Weights of a small mixture-of-experts language model, trained from scratch on English Wikipedia.
Experts: 6 picks a token, a sigmoid router.
Training: a variant of SOAP for the experts, 249M tokens, 7587 steps.
Below are experts of layer 5 (counted from 0) of a mixture-of-experts language model. Rows are named router (the router's row for the expert), up (a neuron's input weights, with its number), down (a neuron's output weights, with its number) and show model dimensions 0-223. Each number is 128 + 32 x the weight over its row's rms, rounded and kept within 0 to 255.
Before each expert's rows: a language model's description of what the expert responds to; "gets" lists some tokens that make up at least twice as much of what it gets as of all text. This comes from a sample of Wikipedia text that the model never trained on. Tokens count by the router's weight.

# expert 61
It responds to: Word-start prefixes and endings. Prefix-like starts such as dis, dec, exp, res and short endings like x, ow, er, ces in everyday words: unise-x, wind-ow, dec-onstruction.
gets: "s", "er", " p", "ers", "le", "es"
router [122 119 171 149 137 153 125 151 133 184  62 122 117 172 166  94 104 132 130 122 125 134 113 147 108 142 115  41 120  55  89 153 155 143 193 124 122  85 145 130 145 151  78 127  79 154  81 139 138 159 113 111 110 121  98 130  77 188 140 169 152  64 109 131 161 133 122 128 189 187  87 135 111 131 135 131 117 111  52 132  54 207  99 139  77 125 126 122 172 102 101 105 148 119 140 119 123 199 175 211 129 139 135 150  89 137 125 123 151 100 110  99  55  77 105 182 124 119 104 172 147  79 107 161  52 106 104 134 104 116 160 126 153 180 112 110 118 134 112 129 197 143 129  82 111  63 156 148 143 121 143 103 144 112 137  91 108  89 113 115  97 110 136 148 114 145 122 169 100 120 182 105 116  74 110 109 139 171 109 147 106 125 102  95 132 138 136 115 133 114 145 131  92 117 152 144 122 120 107 114 128  51  74  45 121 103 118 151  94 103  78 205 114  85  85  86 173  97 118 145 154 149 148  98]
up31 [ 87  91 180 156 153 137 154 102 109 171 112  95 157 152  91 167 145 161 153 142  91 162 116 151  60 119 106 108  84 138 167 109 117 164  54  64 126  96  70 113 151 133 152 121 131 150 143 162  84 116 122 174 121 118  73 173  89 110 159 114 170 112 184 148 170  86 119  64 111 122 146 110  66 101 118 168 130 174 128 137 132 150  92 145 123 173 132 145 138 154 100 174 130 144 150 145 129 127 145 137  61 182 151 113 137 132  67 128 105 125 126 151 108  87 125 106 109  99  48 152 128 126 124  89 135 147  87 100 121 114 109 107 135 209 171 181 109 139 176 147 144  72 122 127 109 208 120 152 147 119 107 102 149 135  91 167 133 137 159 174 108  85 158 160 178  95  95 140 113 132 156 141 118 102 124  80 110 142 115 223 109 100 161 147 175  72  67 143 138 123 123 115  98  94 139 112 104 117  74  93  48 148 144 107 108 172 192 123 166  86 156  72 109 136 136 148 120 162 103 156 126 180 166 157]
down31 [110  85 135 111 177  92 158 105  84  95 158 149  90 113 135 127 133  86 141 105 111 153  93 125 139 115 145 178  84 146 136 126 160  91 112 119 119 151  81 139  96 101 132 119 109 147 173 179  99  44  85  76  83 108 119  69 103 135  60 149 109 105 128 156 105  95 175 149 114  91  92 127 123  94 153 129  67 163 115 139 160 135 143  52  82 114 147 187 143 119 145 103  98 114 101 115 112 149 130 112 134 182 170 113 174 154 115  96  84 144 165  97  87 141  80  98 123  94 131  99 130 168  97 129 128 166 168 160 121 176 145  73  98 100 138 129 109  92 166 151 145  84  94 133 112  58 142 158  64 116 139  95 106 144 123 168  78 123 124 169 105 122 152 153 101 170  92 134 102 118 121 139  94 136  93 133 154 127 191 120  90 123 134 154 101  69  59 148 111 157 134  77 127 116 109 142  38 162 121  74 154 127  60 147 227  99 140 154 127 138 130  68 144 113 138 139 122 137 214 180 168 144 132 136]

# expert 31
It responds to: Latinate suffix completions. Word-final Latinate pieces like ic, ative, ification, ence, ological; e.g. autonom-ic, neg-ative, Scientific classification, preval-ence.
gets: "ic", "er", "al", "ian", "us", "or"
router [173 139 132  68 149 194 134 149 148  99 112 173 114 156 108 148 108 145 137 170  98 149 120 142 102 145 117 120 102  28  98 135 156 112 165 109 126  82 120  97 198 185 111 122 143 142 119 134 106 104  98 201 137 146 157 124  41 109 146 147 153 144 140 172 145 117 143 135 108 140 151 109 120 137 112 129  99 170 164 127 126 168  78 163 196 157 136 140 111 144 130 155 135  76 172  93  95 110 130 131 128 126 159  88  98  98 103 168 181 130 114  79 137 126 110 114 106 119 130 193 158 139 110 147 104 114 140  96 100 163 147 153  85 107  70  90 116 136 117  70  87  82  63 142 115  81 158  94 151  93 137 101 103 167 118 126 149 141 134 140 158 115 155 178 126  53 139 166  97 126 108 110 124 130 100 121 151 134 146 130 160 131 160  83 118 106 141 144 128 131  39  93 120 180 146 181 116  68 146 120 153 108 163 201  62  89 146 217 106 135  82 197 148 145 129 162 175 154  86 145 145  68  81 148]
up0 [115 160 140  66 160 126 129 101 157 117 117 109 111 120 114 162 139  84 178 168  64 120 164 134 100 106 109 157 167 197 153 149 128 142 139 135 133 134 146 116  81 181 130 114 136 119 112 174  78  93 174 190 138  76 150 113 119 110 121  97 148 126 120 127 204 112 140 124 157 148 135 161 116  82 163 124 120 122 173  81  74 154 127 125 132 152 127 148 144 117 124 184 100 130 122 165 185 191 129 141  92  84 112 109  94 101 163 132 134  92 135 173 120  94 100 130 213 145  98 120 120 118 128 125 119 111 114 112 118 139  79 106 153  86  41 160 115 154 125 113 176  79 180 101  98 110 102  90 164 149 161 100 163 102 112 143 104  80 163 185 135  79 159  76 187 115 142 115 130  85 104 118 148  33 114 116  90 189 111 196 100 129 119 152 161  83  32 143 103 132 135  78 138 130 108 152 108 124  94  71  88 116 134 141 132 146 148 132 157  96 204  81 103  99 127 158 142 192  99 126 172 128 143 140]
down0 [145 151  82 154 131 126 139 155 112 147 112 112 100 122 135 164 116 160 117 114 135 143 118 144 115 121 160 161 123 133 118 110 106  17 153 149 185 147 127 113 108 166 134 101 143  74 129 124 127  94 162  80 133 145 198  76 140 169 122 149 123 142 132 116 151 110 119 116  76 129  82 185 130 172 132  86 146 149 111 162 146 166  86 116  80  34  95 128 140 151 161 139 142 121 107 119 125  72  57 156 164 132 120 142  73 175 164  76 111 166 126 101 111  69 167 123 108 128  97 157  89 134 150 119 123  59  34 159 119 177  87  78  96 112 129 140 228  94  97 122 148  99 124 150 102 143 123 126 117 108 135 174 101 144 131 141  78 178 148  82 138 138 180 111 169 141 132  91 120  92 113 147 118 168 120 132 172 116 148  93 116 179  51 109 151 123 146  99 130 116 167 140  55 127 131  64 156  79 147 142 130 137 141 147 135 123 125 149 194 151 129  61 116 103 169 156  86  98 108 154 124  49 123 146]

# expert 2
It responds to: Ch/cl word starts. Opening pieces of words, especially ch, cl, comp, c, st, plus line breaks ending table rows; e.g. Chocolate, clutches, county.
gets: "\n", " Ch", "t", "m", "ch", " ch"
router [204 135 120 149 157 170 109 143 132 179  79 112 129  73 164 106 145 147 130 160  75  95  97 158 110 129  94 125 138 145 115 119  85 116 143 127 116  64  93 116 123 127 112 106 135 133  88 112 118 137 175 187 147  60 140 153 141 156 174 190 147 148 119 116 164 134 122 128 107 118 131 173 136 117  50 149 158 141  78 109 149 119  94  62 141 119 149 100 110 117 145  89 134  93 125 114 116 228 141 119 117 123 164 109  87 184  93 156 173 140 150 120 142 117  67  77 159 101 110  56 111 152 167 114 143  83 181 138 128 181 124 141 179 127 103 137 123  85 165 141 118 104  82 157 118  83 157  76 153 134  87 163 137  88 138  56 142 179 167 117 102 106 219 157 107  94 129 120 162 121 111 142 149 122 105 147 132 154  84  83 163 109 161 123 119  89 125  27 175 135  73  77 132 130 116 159 139  75 108 110 107  94 133 107 114 162 121 125 133 110  66 162  98 105 127 164 109 178 149  95 188 102 117 120]
up0 [ 84 127 174 153 108 128 100 115 149 154  97 152 125 138  46 213 148 130 142 105  85  96 128 128 113 124 193 112 130 110 171 138 133 141 163 120 141 172 160 116 155 152 114  58 114 191 155 135 122 101 147 109 114 136 181 107 121 160 139 152 132  97 168 146 111 122 177 118 119 132 120 144 127  68 169 181  73 102  90  80 140 150 154 149 103 212 136 196 125 119 114 118 145 163  84 136 166 136 124 135  66  74 143  80 168 140 153  25 138 186 144 115 104 138 132 128 173 135 141 149  94 148 134 154 137 124  84 126 120 156 134 217 116 137 132 215  92 119 157 118 101 111 118 132 105 166 121 126  80  71 140 124 107 120 102 132  59 166 109 139 115 140 153 146 132  83 102 157 111 186 149  59 123 125 110  76 119 121 102 166 104 104 186 150 138 150 153 138  76 125 176 107 175 132  89 123 105 104 130 135 130 113 170 164 175 119 191 142 126 124 152 118 143 153  68  79 124 123  45 138 133 121 107  94]
down0 [126  92 152 111 102 183 104 145 155 110  78 161 115  75 151 141 136  29 104 171 106 108 193 140  99 126 179 144 108  72 156 132 195 150  92 145 140 149 151 121 146 133 107 138 153 165 130 143 115 127 125 143 126 126 120 138 129 149 182  69 151 188 144 111 177 106 115  97 130 104 126  64 149 151 175 129  97 180  88 133 140 146 217 159 137  66 133 154 171 102 131 176 174 164 141 151 148 107 143 134  98 117 142 136 118  95 129 134  87 140 170 151 100 184 164 152 104 112 131  99  92 146 109 131 131 176 140 199 163 163 123 176 130  71 117 158  62 126 126 116 115 156 132 152 152 173  10 138 119 190 134 138 128 122 105 117 132 119  96 132 131 148  76 135 150 125 184 109 134 112  82 113 102 166 139 162 147 181 109 201 156 104 154  51 111 146 136 150 154 180 111 109  94 123 123  96 177 191 188 143 116 157  97 141 104 120 122 153  59 126  96 129 106 158 142 141 164 146 141 135 108 178 137 143]

# expert 35
It responds to: Line breaks, sentence ends. Line breaks, mostly after table rows, taxobox lines and headings, plus final periods, closing quotes and parentheses.
gets: "\n", ".", ")", "\"", "s.", " \""
router [ 81 121 144 147 102 174 118 147 109 126 138  73 145  87 158 141 129 145 113  84 163  88 165 106 175  69 125 169 140 112 104  82 137 124 133 112 135  94  83 119  96 183 135 105 122  56 104 124 125 150 131 131 146 147  89 140 147 135 154 103 177 118  80  93 137  64 121 164 105 157  92 108 110  33 186 169 125 164 151 144  90 105  91 123  99 116 114  92 102 100 140  97  81 109  33 191  64 130 148 136 113 142 122  86  91 152  56 140  90 175 165 185 160 152 145 106 147 174 132 102 173  77 139 116 125  86 146 118 130 110 138 123 102 200  98 149  99  87 137  93 162 133 127 178 153 135 147 150 165 140 189 101  86  78 128 155 110 103 124 103 158 123 150 157 126 162 101  83 178  83 150 130 136 139 208 152 102 131 117 112 142 180 141 101 109 130 135  97 172 114 117 179  74 170 108 135  94 165 131 101 110 136  62 173 114 118 157 144 158 110  93 110 184  76 124 121  93 156 146  99  92 136 157 156]
up0 [160 120 126 148 141 149 117  96 153  89 137 163 137 112 135 172 164 148 139 134 144 165 167 130 105 125 142  99 107 174  93 108 157 125 141 168 115  70 127 143 152  93 139 138 143 138 184 132  31  95 133  94 115 169 132 136 141 148 139 181 153 141 107 148 150 112  81 156 161 147 199  67 120 159 138 171 125 103  86 123 110 126 134 137 125 136 107 129  89  84  71 125  79 104 164 172 162 117 166 187 117  88 174  99 150 173 148 135  78 139  75 148  72 137 110 177 125 196 119 164  78 168 152 148 129 106 112 110 109  93  96 101 136 168 103 124 101 170 123 113 121  92 185  63  80 145 190 146 111 116  64 148  94 122 109 122 137 174 139 106 113 145 141 223 155 101 161 153 171 177 128  71 123 106 124 111 115 105 132 127  97 169 104 153 144 151  98 105 176 117 164 123 126  91 178  96  68  99 158  96 150 109 174 147  84 151 147  65 118  84 115  97  62 130  63  86  79 169 104 123 167 115 124  91]
down0 [113 121  68 193 123 139 100 160 168 157 182 126 154  71 161 151 179 138 109 112 148 153 125 119 135 126 123 159 164 200 129 154 109 126 105 106 127 142 153 141 138 124 106 136 165  93 107 155 171  96 141  72 119 105 144 113  51  40 126  73 166 109 130 132 105 103  91 124  70 162  69 170 129 116 129  78 151 107 114  37 131  57  98 137 145 141 116  91 120 119  72  78 120  86 196 173 145 134 153  96 122 150 129 151 166 173  73 121 134 104 109 106 131 105  75 123  50  67 108 132 148 143 176 137 134 207 141 122  54 149 154 151 127 120 161 165  99 159 131 166 162 114 135  88  61 131 102 162 136 205  70 116 120 151  99 127 155 127 126  91 121 112 117 104 173 143 135 106 129 146 154 139 160 137 152  89 116 146 150  68 113 158 141 104 101 142 161 107  70 114 141 133 203  91 115 118 119 141 140 140 130 161 117  83 136 154 103 118 136 177 150 150 106 149 143  60 108 106  83 106  98 120 130 131]